Experts of a small language model.
Size: 12 layers, vocabulary 32000, 66.4M parameters.
Experts: 128 experts in each of 11 layers, 64 squared ReLU neurons an expert, 4 picks a token, a softmax router, a shared expert of 128 neurons.
Training: a variant of Muon for the experts, 288M tokens.
Below are experts of layer 8 (counted from 0) of a mixture-of-experts language model. Rows are named router (the router's row for the expert), up (a neuron's input weights, with its number) and show model dimensions 128-255. Each number is 128 + 32 x the weight over its row's rms, rounded and kept within 0 to 255. Numbers have three digits each.
After each expert's rows: "gets" lists some tokens that make up at least twice as much of what it gets as of all text; "comes after" lists some tokens at least twice as common just before its tokens as in all text. This comes from a sample of Wikipedia text that the model never trained on. Tokens count by the router's weight.

# expert 42
router:121139086081183118145127082170236196095168148162119149148093086112113123091178108138105103091099099135212148124094133188087134127058122157091167153133179103144117113122147152147190131154107081137143152109129145137122163100117144167117119082125095158111185149154137147169162022146094078159100146128146220175124101216103159138099103124115141139109148139116088100147126099108125125111076
up0:181159103149121081148176138137165109135135089103171108187122070106137170149140134139135166093140094185084115095139042113207121185107108116155144129152168152073169076104106075126130089117152101086118135104138175095156120122108101126112131156116174108182136128158132081196129150115171123113168148165123151149127135173133078096127131081092173086095144125160090161088130130099164150077086
up1:129134112139153079142132123121185121174128105129107098132023143094101117119134114113121139146151158155148125087173160106116119090114114114107151124164144124097095109147102128166176092186132153205105153142144121152116153110104153141142127148141126212119100160163115086172128179080119130119159184121134148089191104121078154112046127072152176093115171120114154108140181097100132152086095
gets: " |", ";", "}", " Synonyms", " ISBN", "----"
comes after: " ", " —", " 0", ")", " –", "W"

# expert 75
router:077147125149137130131125135173148125113132101143107146124106131117080162119094068131138155112132155160122176134105155138192147140108171114109101150062108164093136145121093123172120051112113120121160157100086143153146129117064172150168136110089134122124134157072073129152127132102077126075181084077125109141095113141165108091108114074100174135087105123149114133124107108126181125167157
up0:115132149209117142173092078191102106137149148084138148123109119176127114109177093136109066094126161158144155090167190109108094188062151125149124142102072129098077152172079061098197151126145101105165186150135139129126069137099085118135157125084183094094086152163108146093146083087110153142118114175071196137161144144083082141146094109109184132103126133175133099093116106164136117138155
up1:166113166153061096101143109122159096149106107082125123147142151149126147140135173167176145097150151124145153153116079163188102142095098093162186088122106129128140130145090165132141132096126081132144131130103078143140146078118158131126109149099118137161126087117115114101189137153123164085156144044185085120101152111055147171088129154158172173144069120126101089131167138171131152119163
gets: " 2", " 1", " League", " 3", " Cup", " 4"
comes after: " |", " the", ";", " a", " League", " /"

# expert 39
router:087111135153118204144114139130125119137143077155098129121119071200101100151138110186151106104131126127092107122099125045147076131076172130127096174131113133145123141087086136165144113163135176145114081100152115121092102136104115148096142081148117161102205131104108130183158068105146092119175106061138142166108118084095101135150115151151125147123105149145104142090065111143134123204116
up0:104142073108114176119121117122162191109095062187076136110163159083150146127137106133103137080158095110130128128106181110101136185141108119138095136129090126101180120183091128094103095102135143071169151140084150157063115128080138146079124129120114098164104068083102096149135129136138166102145083111135162163176133126099116117161038136122089116112156094125157116156134168139095110115094
up1:140157129108140098073136102169138126091097135139143115125139084068081141119096136137162119105083170179163122150072101163152100174111123117112152095113177178129165106149177146126103164152090137119114140159157177134210113119103103147117153137087168158134097157082159104116115160123068132108138098139124128135123072111047102135131157081171159128125127167043114157122178164118106151137155
gets: " U", "U", " E", " ", "S", " O"
comes after: " ", "-", " †", "us", " (", ":"

# expert 25
router:154127113114141144126105127140141070200202099109047141133121098116135106124166080068121079132165052101088150112036065079126114093171148099073077140109093125098104183118166161111117111055156174144114150096140201069138117164129102172165149109087079141079120129130064069155146163083124090123139097090126116115132109142184101172138119150095068215134147143106161154071112126094081081112113
up0:135140200089180099149160104141144192154120100094108173123100164072135145086166135106105187112172075115123120172149150103105160127197083139101092162141140124146146114097066138128121122140166059135136104108160140082169111137096093094082168185156116119139139152143071172128128125127168145156148060150152095143090043136173099149110124097131081182146107162179113100133157140112122104114124
up1:079169114148172141162090126098125129133069104127190127100199117119143150144154166128160067154108119100180150133102132083063100116101099121073091149120122110091071102148147096163123130082105074145174129130090183090137115140139100180148134133143149167152090096113128132122101075178124164123111131055144104108142110102123099101071074155109149084129157132127143176108123138096115135102102
gets: " S", " L", " D", " R", " T", " M"
comes after: " \"", " (", "-", " ", ";", ":"

# expert 79
router:108152128064112172070166123140153117162085094098124127072164151130138133185130053128142124137127105100174140102181150056130086141132136158128196208111075093167132129126148119091110098103075124083083156126126157102186177103157138124142095102136121151082122188108172193130162126130145130170125115107123151127135127148129162146070127133159069134123155174067097134164126166110147107152134
up0:072128118151109143160113143160113091113143068114134161091177146192122097100104182166082121088122098156109202095123111099108121098144154163114196181155100165074198116206148129088116162190164148107131109135131148109063114133136201126128131119145189134101135095098223159105133153147150126101139100131122133157193121090103101125101126067133117112107147143100136113111087124093103064122141
up1:114079130147135160127151139094100152191093072055103190111133117081046123066135108157089109119108074186161070130074137119157135119147177113122122118157052136114173085146083151156089147100128214140118132128112141112069186086117148139110136098072132162147176095090159136148102172185104062136174121141144123152116069115108123063143114170112124128085120047153123142137097120073155135064110
gets: " the", " The", "The", "the", " entire", "lived"
comes after: " of", " in", " to", " at", " on", " from"

# expert 19
router:181106154133153177081130097161139157082202101103108158151065132132106150108182128107084160111099161110115162175161138075161190074125163164175177065134141151058087141119197092138154196175109071153074140150151106123098127158097080165140112156158140191086127122104117118206167151160129174150086115115118182118089138150133106138157123114097111116155083166102166172126135176157117091128126
up0:121159104123137133171169114113091147145111123178150123160168149098170193078137145114133125106089137096060063111103098144177139107117104112146175117171099147161138133154058096055081145085103110081120083156121139093140080175114145158160113058163082095131151096108108140169121116156076160108154092108072151131167082162152117149112172093146127067077151152102180057066183152162175125080137
up1:152110125082158090144065143139126139122115127140110141102069095159192138058119096063160142154135155087108101181117097121136126167165094120105171139064119106134109103141079119090118173121165184122139140147094153101153119195144169151150157185162195086129153140152139100169152146085150143129128147143133168179186165092207139107078136132110149159145174087168129139107144116104160192155154
gets: ".", " John", " William", " Robert", " David", " George"
comes after: " |", "-", " by", ":", ",", " St"

# expert 16
router:095113129067138133171132142196162147228135145167131101097114111119084148083112081136128107128114131120144134116082160162076108115117100126134100205143106119076053130082085170135127117090118131141171154103143160138135121126126093118164081170158121148108174097105169142151138069133126101158104173111137145113114170167076102163111125135088118182115151138129104138161123078183148119093146
up0:118092152188102103158135135129049127166108177137158083106132124103134155168138156104146137170170130063108085133169137144134146131082091140140114156136121103158215123059091176143078092076118130088155141078169168096160077160173114054134124103113130125098093097164060122106117105177073142179090166132161121157142161125121127142146124112086103083172212110108131166128159111089163139085108
up1:166110133123124132190083089113160123197181132138104129169105134145162115124114077163152168145110120165146090109139146087134149153132134083065087138071124160082083186111142125080130121114130141130130133122130077177065129138079152174117104101100187148093069097141152125155157154149080173172108087108131138100162144173076255088093139137142127133133126183191226137099149117151169112138146
gets: " |", "N", "---|---|---|---|", ";", " 0;", "′"
comes after: " ", " 0", " —", " 1", ")", " 2"

# expert 13
router:154094101133162139175132124145103132106095145111180092141079095120119128177073098124067136107122205130117158122167189185155139110110091126139143095075190137087095128099111153132143096124151151134154191033157114138129141107153132180153104146114104122074108167135124111101076128108150081131126118131104108069174160116095088140117147070118173129141141136103183102161085142104135088171153
up0:158129096112125144101136152064166150107085151078082152100094060132082155175127168111140099100125150101127127073111113143167122138111195076077078165098149115121128119154117113147139125123131070141112116138122081189114134138146193117105136120173134104091105107155107127112121090184182095201127179121100091144158113105105116151101158164096130111135111097121122181131045166116122137085046
up1:173139075174122140131078112134100133100134121152166151176135130140090181078191100155075079129136102090200136122127084064098127194129156120198071185054145105142107149099148121097174153088184149156210104106109087128097128128127160055135151149126110092092173152139149119168120130167109120097128121089152120194119172096102135137106137100127129112130124092143124121194113109113143154099115
gets: " 2", " 1", " 3", " 4", " 6", " 5"
comes after: " |", ":", " 2", " 1", " 3", " 4"

# expert 26
router:125237149133148100163104139133111114123135110174134068117103121080189201159068107114087118093121177131157170152072176168143089150102138098120196073091105148139104121120068113173146119116150114171094106106124168123132172122134157090091098109103161113108151106130129192125083096163140080118136131121164148106143127152150121163054140092091136151170121120106190087163148117144138055097116
up0:167138143121146115104139127074089142127136113165116109162137093167119142138127186146100146090096159166152192098099107157129101111106053134162129124151080151154145105163119176159175136128098193092182145199115137045094186132059143092149147145154065123164089142164113110155081146088111102151106137154087113165137087180143134152161121124136136114132136189142086159120141079124162149162121
up1:102154162151158079092053138157150075097120108062142088119120112107106116090140149095087141135174162077134118088158123123156117147103096100166153176076124093117109137124062152180150114134165082107156125100105160088079084140126058126132136151108082121116161072156145095150091088092046122174129117139078079084150104144161119111111105108094097133158088116096120101126091136173047129096113
gets: " —", " 0", " 1", " 3", " 2", " 4"
comes after: " |", ";", "|", " –", " /", "/"

# expert 110
router:130142098091106118061183098123182138122109131127131108121107135156160154148130134164159165082118236114167132133133147161129171104126187088146096081109119117151102140100152110112070168143164173101174203067172115127128179121122181120117140120132134087137105217187155130073151167140126119133123149157151082134164144184165175107097153188117176100108125092166216126165137159122136144171124
up0:182148162118117188149149164146123126149104131155157097163044195130080106086132155135111080139117109114080067115172100110101179164156117148095114100129130120119174142108155100130152164145100129129144112124115118117163150161130121090179167137119095120124158117129129159123127143091139181101125103142148133102101132083178134140076146159113131096182086150120218114141129120136100153144145
up1:095131114104127074091087123148139127117148144170161093147117172103129116114151119105157160136183126110104089044007161079182149174166101117134132131115180074115090121166128113130090131118054073111154148098089137115152139126119091126167118115152111137078108108152119118164146196089131097185135161165157121122079106143115105185139125125119085055121163113134124101129123111126085139119118
gets: "ing", " of", "ation", "ion", "ting", "ating"
comes after: " to", " and", " can", " for", " that", " also"

# expert 45
router:126157166155149138122176138138146124124092119159179165109162153041127147207150100145131180060148155120156144087159198055103116118118104158133134133125121162159127143089112106130072067091081084075073156147089164084140142138120117139151116105136092089062139159106179143127115123172112136114142110113175077106173139163077106086116111064152109121120159127106057116127116118142101077125137
up0:153166135098138165147195198155086134098168089056115097105150172159139066104132127101204149079101127179122125162169077100082175133104126185170141123133152121115125060113110146160105113110137168127144170091128070112162171107136105114107090117165155152136167158090101078126102093082104137142109199154120145123159102115148154120125091123135082135122096171090121139096087117111104170131113
up1:162147087077089089125153128124114103093162176126151091145154092109084113154138154078115178123134115113116138112164089101122075122082135100124135140153126069160147129131126104195104124138085098110072079117119100161136166126120124144078159086098098139164090207116103138074130122135112122122086121142077126179136094092073147110133165112173105111159084134162153178106141069120104133203182
gets: " the", " The", " in", "The", " +", " −"
comes after: " in", " for", " of", " at", " won", " to"

# expert 101
router:070098139070164123088153099148138149122115103224153160183133194121098159100162077116077125107110093101120159134148185109153123139149115053162098089080143130140155128090157126083144111088107106081180101094158171077167119090125128152139137175177120132100121146132112126189131157146149127147148122105089122066176175099152113108102184108064112088091086122089077126047115114162154182156175
up0:186137107162208193168123113080123152123110144099111097123126109093109117109219152110153183129119182164107076123104158148185128157131171165136162170133179146107108098155123102085134134127080143097163130183167145086160166083103064112156086157109162157111143180130091155117092157137116078136149147187101110149129168147167125138150130076080096152086053109082145166157089138065121178086134
up1:111106118183131137181108172171058053150131144077116118185137108134187134138080162125130126137148090099088170164091130134179142138091151126186170099104143178082118087078118087163082134104160106115137101169075162097127139070182126110128062140163111141093145150116113163164131168142132176112072075068173121144150125178062144135152151119128118140143102137097128180110053144117044158155139
gets: " National", " United", "S", " US", " Royal", " ("
comes after: " the", " (", " of", " a", "S", " United"

# expert 43
router:136090123138166163141087124171198165167131137137112107096133164133076144164096106111078135176075196147138169160116141129174100101150094097096091198138137151150064171089095133143113166107091159080125199124147115137116139084128185150162139065090091110157109109149076112168101114049168074104126138074147119141197142162139149135085166099071057132133171116114197103122090155134151137081129
up0:111169177102089128102121126104167133138165121098176126082163150132173099152137109111140126104108167105170133081106136095059102081133134113121096202140158137138158146205187099124115066135080107106092146108132072187120152140116079127134101144188153123171144105075147158137151118162134096170175148029117128154168045138119123154172162182120161109148179158089140064117122090104135148119164
up1:123136144173131085137100149141128115149138131181114135164075098141099076144126098084117113126082124133158151141087104057116108110164196134123102113113130124127052144138081147128122143144142154094110044101113161117114125151093146135146150192102124123146137183139151157128125105061155131146159145080121137097119113137156121070101118150112169171111103179172182092173159129118109120149205
gets: " km", " two", " m", " one", " population", " three"
comes after: " the", " The", " a", " km", "-", "/"

# expert 111
router:105157103100162180121159192128108079110145113120136111164149102141184146146093109128119169074124131088212130093091115114150129131051177212146112153145168146174173068144134172179200080135126091120152125159171139140158144125080127126171142158100111124103130151097125137113139155093082075125142140090106140113117122150080116144147151153140145139157150209119107163169154133117091111134138
up0:108138132138138184107124147109113167095118148101075154141084125155092138121087148139126159107081166097087120134161127139077137145136087109082135141093105099144128134148094139129108097127104150101109088147064172207117108049118113152177149100131125072144083091147179197116143132137123141139146111168109091124110118141136160141087102125154143114144123153116150162141143142189072109127121
up1:160171155152155115154198164068126147120128083101106147130124156170167171137118066146158128130137126093129104129133102110159130136112089128066135130190153134120189060158127124171139095065100126140158108046114137177127144089108204135121139153104134174173157102165127156088166087129087091131155182131139094141094083097068098103166092119089107152077184116117108222047139136132143140135122
gets: " an", " the", " The", "the", " An", "s"
comes after: "'", ".", " is", " as", " with", " of"